Experts of a small language model: 32 SwiGLU neurons an expert.
Below are experts of layer 2 (counted from 0) of a mixture-of-experts language model. Rows are named router (the router's row for the expert), gate (a neuron's input weights, with its number), up (a neuron's input weights, with its number), down (a neuron's output weights, with its number) and show model dimensions 0-127. Each number is 128 + 32 x the weight over its row's rms, rounded and kept within 0 to 255. Numbers have three digits each.
Before each expert's rows: a language model's description of what the expert responds to. This comes from a sample of Wikipedia text that the model never trained on.

# expert 16
Description: Opening pieces of lowercase words after articles or verbs, such as reg-ion, s-ituation, part-icular, ex-, un-, r-ank.
router:151163059109116134123074041170151120143096149143123157110141154114086122135132151100112148059123122185092119174114156141104083158128108095139071186115139103167095158125127135146113138194098113086147127139143104139202060143165153115184060159138120123165114124159145124137105109166097155104131160126105132124121153072055125093153104156193155130143083122120098099085095197145144174077144
gate2:142155156101111114108135094161172182096193073114173176158111144106100161137127125166094102121174100142190138163151206140124109145124124166171093143113100147070112149122104095138165129109120129126155072135083103126100136101179191142099162073078146117117084094151159188055155109119072075093153123182103121102180091127114093128083093169118151152145147161154103126074121157128153103140087
up2:132160134088075130097107109153133114111123141191145141174140094111104174160147150091120128124112112143161121106203160143131107123163093159173106081124054119124117129127176109142154152053124120109154142123107089164118203139200077094090158113120113140102139102137195163070061066100092091134172146185110087140134081094145109137149109127114113209116148156104120120135164191150154099095129
down2:146143112113113114087093136120086102135086181078132147105154125136061184100132175154114107091096194097137115115163172139092057169133161163168107144201151097150104086143088170159145112188121182188197160155140138169100107131098089113153095124076130101126086184175140144179115111142076104175100176088135134132144146134154090106119137129137108165139156118177143153094134118060128115121150
gate3:094184117079151124120170121203209142109115039148133188195142119125119089101171127108159168108106136167183143107165179125168090152109133138194112139076115095137121137074129170136119136148097172131104086136106092124123114125137120125181124116080118107146091117128156167132129090106116132103137132196157149115119081090106159155179114192161105098160146152122150133055160149087103175167141
up3:132161112022120129179135133151109169133156114162136108139140066159115140178143134091180163135148119098132163113152109110107060134120111170187124121116132089094124109071158162141116203124132170148162165089085112202084143129156072133160152134168085117146148104186123118093110097117093164144146104148140133150138108077112158156127059148158087115181224131143123113137150122148069132149145
down3:167128143129072122095167122132190164159136127155084081113120161099132123110099114141146166077106132199156079144182134158145119069124101119159126170141157076153121152137109092122090128194102117186171189103154108145119077149165150093100118129130127172146133095075101123127134147205096092079087184122149144091146159165096157090167175101139154155089158124128099105094143195149171097101172
gate4:075164083175125109086133160155116099129045096102081126139172185148075115148130189104153083070097111153096161121116107134120104151095118122118117171127172160153113082108124094072109072122148044091165153137106128181119117092136091152146123127119077079101113076098071112153132128111144138092155225074124127133138122122113142165113177138138143169112103111105134127122127130163086058131095
up4:141126107116119131118110134128092128132167159117084113165172181089123110116175117139120044099097130158134147150140077151049188138130150120146154136190138107171063108100115069090064149119175076109163175118064151176069133119119059153150101161164142124119117060135116090111098148121131141085097167140112127120141177133101125151136093146163167168135134111154117147178158090171061138106090
down4:147185139048109133147152128141208112183089145124159125132173157124120172114110076195103117102099132167126097138135104127109110098123145144136064160109149125082157120164116089173084097165129103121137107105175086165099090106166099150141092167153098087080102185117105093185131142113119183110204142134124160159111181127116113153106095118136140050086097156153104183170095100112138154161162
gate5:168130141105093077139089145096117150129153115169166084100102195083135161115154193111159125105177056133102190173093110099121100144125095074121072166136148151168133152135111085094096154067165117119185167097180155114131092093128126137119113152176117172099181094139121084132157140105089135096169160088111134093159079151103131057126171138154131185113122122094108112098149165149149129063120
up5:102105148115162142096175154185155065069103125098139151127106074211122131154148079126158147100081156109123135084133151111107137090131121104122135168172168102158116114171122142125157141156151182140066113130117119130114155127124141093139110093112115041091170204104069194166106172200137091189137118105170136131097121090138102150124122096157127082152191158161154107101136151118084107112086
down5:103075141138103135225142141162106132130090126135049108100137125184140086094097126139132136086161152105136131056112137133105172068116148182167137085130121069118130122104111109176216160121114113114120103114117180082134158141138164102208129077124170076102081116103076158149150134132126163134115113126110096116097137138099162124143098187105137147138116173152199129109087058103101159129122
gate6:085091133137115177086174090135166125103195103112139119172121137117118073074144153158154087114131096091146066118129080121137135147162114099131076210107075115134154117140168131150138084112089110156088125126092115090111122104137127123144164159159154100118182076072175093048114162121154107141176079073105131168110079092080103124169085107120136083121137162165092104069160133178146132127151
up6:094165132150073099094146065109128065197089155125077131104181102105128084148088144139075162123145109148093155198142095171165107134081113100176131131157086151172170146125104105158180139101096164091157062093156117171218119154110195152186077109088132143114129127134168117126183120159140125123142147132131134135118096145061115111117143154104082129140102100133113102090117107185137149117146
down6:095090144126129077051114154123153128125157093124120130117064100081152117123139108113101103189151168111117110073143094144151150136156135145129184113172126096169176136137141130086119078116147136142172173142198092110146175056105085137126065076104167154134149138144118079096149088138168155108121135148155121052082091169187136128102183118088128144090122104119141138178099106148142049172104

# expert 23
Description: Word-initial pieces f, v, g and prefixes re-, ev-, def- after an article or prefix, such as previous, football, government, retirement.
router:171122152104123175131144136145128127146101176131184121117136178089096137107130129148098146148115131129156191164134093104101160183144159102099159063196129051115096186107124115121156095122101139112092071128069134140058156156158174151141138129168115090193097138095151125113108106145165116090119194075142167117139149080033159148116146164124109129181122094123095071131145169138138151083154
gate1:066081124135125087176101152136127137189144126103172080152110163135110124210092128087114091146142125172129104109089161110134173123126164139074138149107121018083107154113134120150149099126147142189119142119115141145107135189184200173107121136090144104102118098148202095138102164092150106108127134129128120151104077157153091097096135164178097147113165101128094102136124162123124064047137
up1:122171164161110163136120142133155151164117152141116116095090071138153102099141112160105140097116132106125122075104140154199127064137120141201091128148145090138168112119139151168127087104129079101142179129099239134155141133141129110147080161156163119184119126107140136075119035142176094129153119123143142151143167126152149121137124059114126133143134170193125115129093181090182140219081
down1:097116132075119144134138151095162155117130088122085072108132089119125160108120125122120174133075103128154144134166139197159112120112142129144170134118077075068120075158154126153191108136110126138128160101119158128132085110077100080113130131117164106121164047187131132133129042141167020100180085127126093132066096105131066112146124060130095155114156171123131160092105093130162107148141
gate2:096139150113125114099120062108096086139185209099149081160119173102168099160164179119130114105149160104159131153135127064105172143092225144097120142169122120134115183085136138146145130085102114070093131137147125143123113156171107112121097102147114085185112115115132089122136122098165112138106127106143174107122176132108171102113147128179108134095209099064067077097112102213136115148122
up2:160126145166134099118175139162132142101141079163130136151159114117106103097101077168132182112167137105188123116061108146109166146169082139084038103080155081106122121120133120137066029112149092212191128170107196123113107117136158137123157121106131142138196116121118145109105144141129119067130159110140097142122135105174103085101133099140087120150119131134163126173095145158202178147117
down2:153100131170133096082149084127168181089163162171136122124087126067125128131147080133182118084133161134104060108125137112136130156131130125088144094157114131124121107134140094159087122191206138144133182113086110124144173097154136136136134119097056151137151102166158149132126086126109045140149163167149148056090062088134187152133151078151193119148113128179093096087125127164103149083080
gate3:154128128139131113162153100137128161105153135158128124127148161113168118121088069136142123134108119137126176133078157142107167178090229055132129088132127107123114174116068169159108090136150101123157069088136235096127146050141184108109057127171130131181132117125145119177106169118124159127085115132086155124150107106117160200145156133137152093068073136148102142168104127126136168122088
up3:128119162177129136091150110124139089040083132141122132136103084090117140146155130100170105071165058072129105125127066129147151140070118091076125175110106091103126100173094123099134157163206126159155114171115163086132130178154156155120134134144128140092173159108102123134133144149147184156117127161140166101095140116172158158050128110216134139145161169147153105087190094113100131134071
down3:125082123166113101132114184102141139144122132153067125148096141114184072103108148168146115113148124178136148126132137093153134082098094080144189122100144103155173161156187103087194123086138100166167160167107130125176092068106129140098077167115178085140124096151176141071137139145076115163117111110134100135140112163162170190113152157148145044092143181182149166107073101118155139168138
gate4:187119148162126126105126095133127123050123145131174102213128138128083106141153069124104084088134135084109168141150110087172228180113144069119075129145115092168158168087070149131105111156144128088140148144062188137142133129153118169143138189110122114128116173159153097118116155102129065067099149102165171156101150116094190143124148110162135121148148140116141123167061102122137118152106
up4:101114169123130183068135176167139156105081126159138176067140167145128086078110082093136157128101152137101147089105124096051102093143150126086089114120146161050092087108124143113091084116121100182155091127104125152141144123087109128116134034154115120149176146110114099110128137131130160176138139109147116122156108114165139129180083142126097157176111152189174142062136069200134084131091
down4:097134177147093112093181138127097088114087138083120176172094158179115176114111143122153085145150119165127149145112138134182200185119150133097106136079165113155188088056112138071115144113114183149108143111139142060100121146099166081092161136118126150100146097104130125083102114127138060081157130097164072173143059140058082130094145119071134153103141143120118141088140170098102140092126
gate5:142137154114114094166143111111136181101139096152153157096165077159110156168085088127162136130104100133135213116100084158078118187110107084136190101140151093166112079091128155103107105142134148130119085098135073148095085057143127157104152091137180136130119132200140080094121161119136161092160116092147159175074067141049190141092115094142129151118155162182167121142129151141110156126168
up5:143115108121146183158118126107112094100080102091100087124115197118140124137169220096092119174136091115119087145148130094167143077127141125105105133094117144073153141167110109136093134104128146109181147047167173111165141150122107083122104159124105141135126111160146158061149111112177107099059113161095068099135188169208077143117130107080125112096092126128172070096179101124150107144099
down5:079168119110169179135070121076126113110107098139137067149152138168161152098120153131148180131124167159145150087138174184179079077111150096102160183146101102118175114137183110127083139111110147138108131107119144106138091088145099167102179095113146197097165182114161098132121108105095178152155094140076122125145111137205151174199175171140153065150105123151110135120131138104147101177174

# expert 54
Description: Letter f or ff pieces inside words and final plural s: forfeit, Thoroughfare, chief, former, Goldfields, departments.
router:125098098162197123107089166121143176173093152124204147196132147121115136139173130190146128157110113118096164162121120073126098172111148156124128151178127108074116152075144171084129118122132182109126068150106112174056199154135167176179119131149080127155149116143148169138103097109102147102118180104089114113127130058116161147146106162094096159192123092151151097131151133193121141096099
gate0:193102129177147119092129105111150069098140079115139097136102146097098185178145145095171121104153101163098163172120126121127082162127158083168131082167096160056175113092088164102125107168098139146118071150172116178088129144139185130120134110149114131131120135172130097119196112092124148147135145083185126156049136132122137128133133194091104193113198141109138139153179170111097088137167
up0:103106138093086110129088141160100142105177158152138148117106127109159158161094150163136135072163144139152120096042129161130152170137124123081111083121132151044111167062114120159080106169147085149187108141142079129146105111142165138132140119059099100152173172142104067155147165064149180110126104099115133055100131178105101088089145100112155148172122137143127119164114190186143117181108
down0:149155130144118131157096146174096091134093175112180079138153125103147056189165130175151140091131114118146091141132171123097160110090070178118159077164162148112150114113154142158154150112123141144120168095175129103096115116160120224133105132104083151126069185111104070166073142138141140045116062185127086179121179113150104109139079128123081184149120127122103118127096126133100146138093
gate1:083150158129148142131098153124095133160126136129163124172089146140135129170132092132127107141119159064122143090203101108156074154129178139075109126122150121076140095104170132085178099119125095127179144156096143142051141105141145188139181077123140129155107131152136166114108127126204091175122163097117098154132145081114157095108131117147047184168207180125104106047150158146117110168087
up1:193128090094131183132129108114162092118121146085069134128140146119147172117119185127152098143143145117118135099190143168054133150156108114099191134125131161129171176142097155131149164136143114158076112136135151138177083097119138069101154122072116148117071080115071131174142148200177133136127137125139149119157160103101113151097094153086141115156066119045173190100190104126111135103190
down1:072156128131074103122136131056094115094215091165179142145095187153150137133121118126122088128118170167129108086086103140141071060129176131134153120144150107132110074167134122131160104115182108115106100124179123154141090113005103150193106149127116120146078103108137115120106127117114143145112076157150116207108118129156146099118136084152152085180135136128124185171110169159133147150097
gate2:091142114104101170098084113124122105107139135088151099153106132078147098113130121122152109098163208082169159106142158143078168096152113121180131160125079104115112060066151135132162125155144197148109136180098150112106156129086145140195106187135163138123156123093120151142124172122171156166106156141110116101157151074196139098128090141143096101109172111171135070009164136118089131136134
up2:147208140140139180160082128140109139125118170151115102156127181117142185119089085094102123087061181140164144110121107100116088163114139082142144080169145123107154067086087137117125102143207168175108120154137090162135178094138131149142123133107111078137105071052100110123124137171154150128166124143092173140142164114145172090112180120145155102135182131167156096070145070147084168101088
down2:124123129122146132140127128118066098156096173165101115183147160160173207089148169160124156160163103063128124105181089129141054157064162134155112158109117148159136148179147140136173143129113119127108108117177151185154059150070130159118084129106165083133119128082116088127102147149112109142165133130121178143157088171087147157033138148203141113100135129098101148175131085085097105109117
gate3:151063116169139065130135128116081200160148099144122094165080140114184136140156133139116133092166149073156154117095066139097193118118106136148098180143107143091155100091138128114151107098118123114169170171081173117118136171162140135111130084161142064189177147174141167126103129077086128137125150169185087120204108076109149144099114124197121100151173136151161116117148182156128136145091
up3:116118113094143057093177114093138093098117106176186106131083112158101218150136144136119151102124112044141167144080116161115088121134091169126104163128134117094141125164122145184152096142119148141102123124107128112062099174166106160207146109113183120116128113139090097143143093100195217144136120086180174101151143157130108128088097144121123153087130101120074126182089149127140086183123
down3:124099130084098115109116142105100213110181109144157153146176095129164117117108193115128090100084141148097092093150095111132194118089135075123178182127126122154101098122129091142118093179096130163137135101136160162095147215097095180190128138109161138112141140132170162120141151151101162157090122183159119202079121138118118121202108101061082106163135082080125175153152120140139155116112
gate4:114112148087184074144145189155148148133104140141148093168113146167122090141203110107132141147137125119118144169159147065083149150129146103118132148110180122144138096176127167105163129103148170130134123181111111040110159131177108136200060108142108094139168167183218123115145140121104107116159202168148124141063134132186146122146115112092110143130129134135126067068140086131112085142076
up4:093132087136116173158106193082112090128180098174129148064086105130111142156079149131121137114178109131114137136080111157152104116195083121124172069145159126116116166128078106111125146116122122160156240126173098163109116107114104093090176106127147111078157046128122134115139044162130151167155130138139178135125105120136127089107163090151142152131071100113132081154123180162143193111136
down4:138154117105160168172107083126105104105168102149140086071166103142088128062129196096156080072109120111133096161156157129112075071137066122079068185089133209110106157105087114163118145120120153128140097133169119133086119149171099160187122116155143169160146140138199118132112144177175107160100135137119103164153120171119075147126140091139147139153106134095144142193103155074150103158172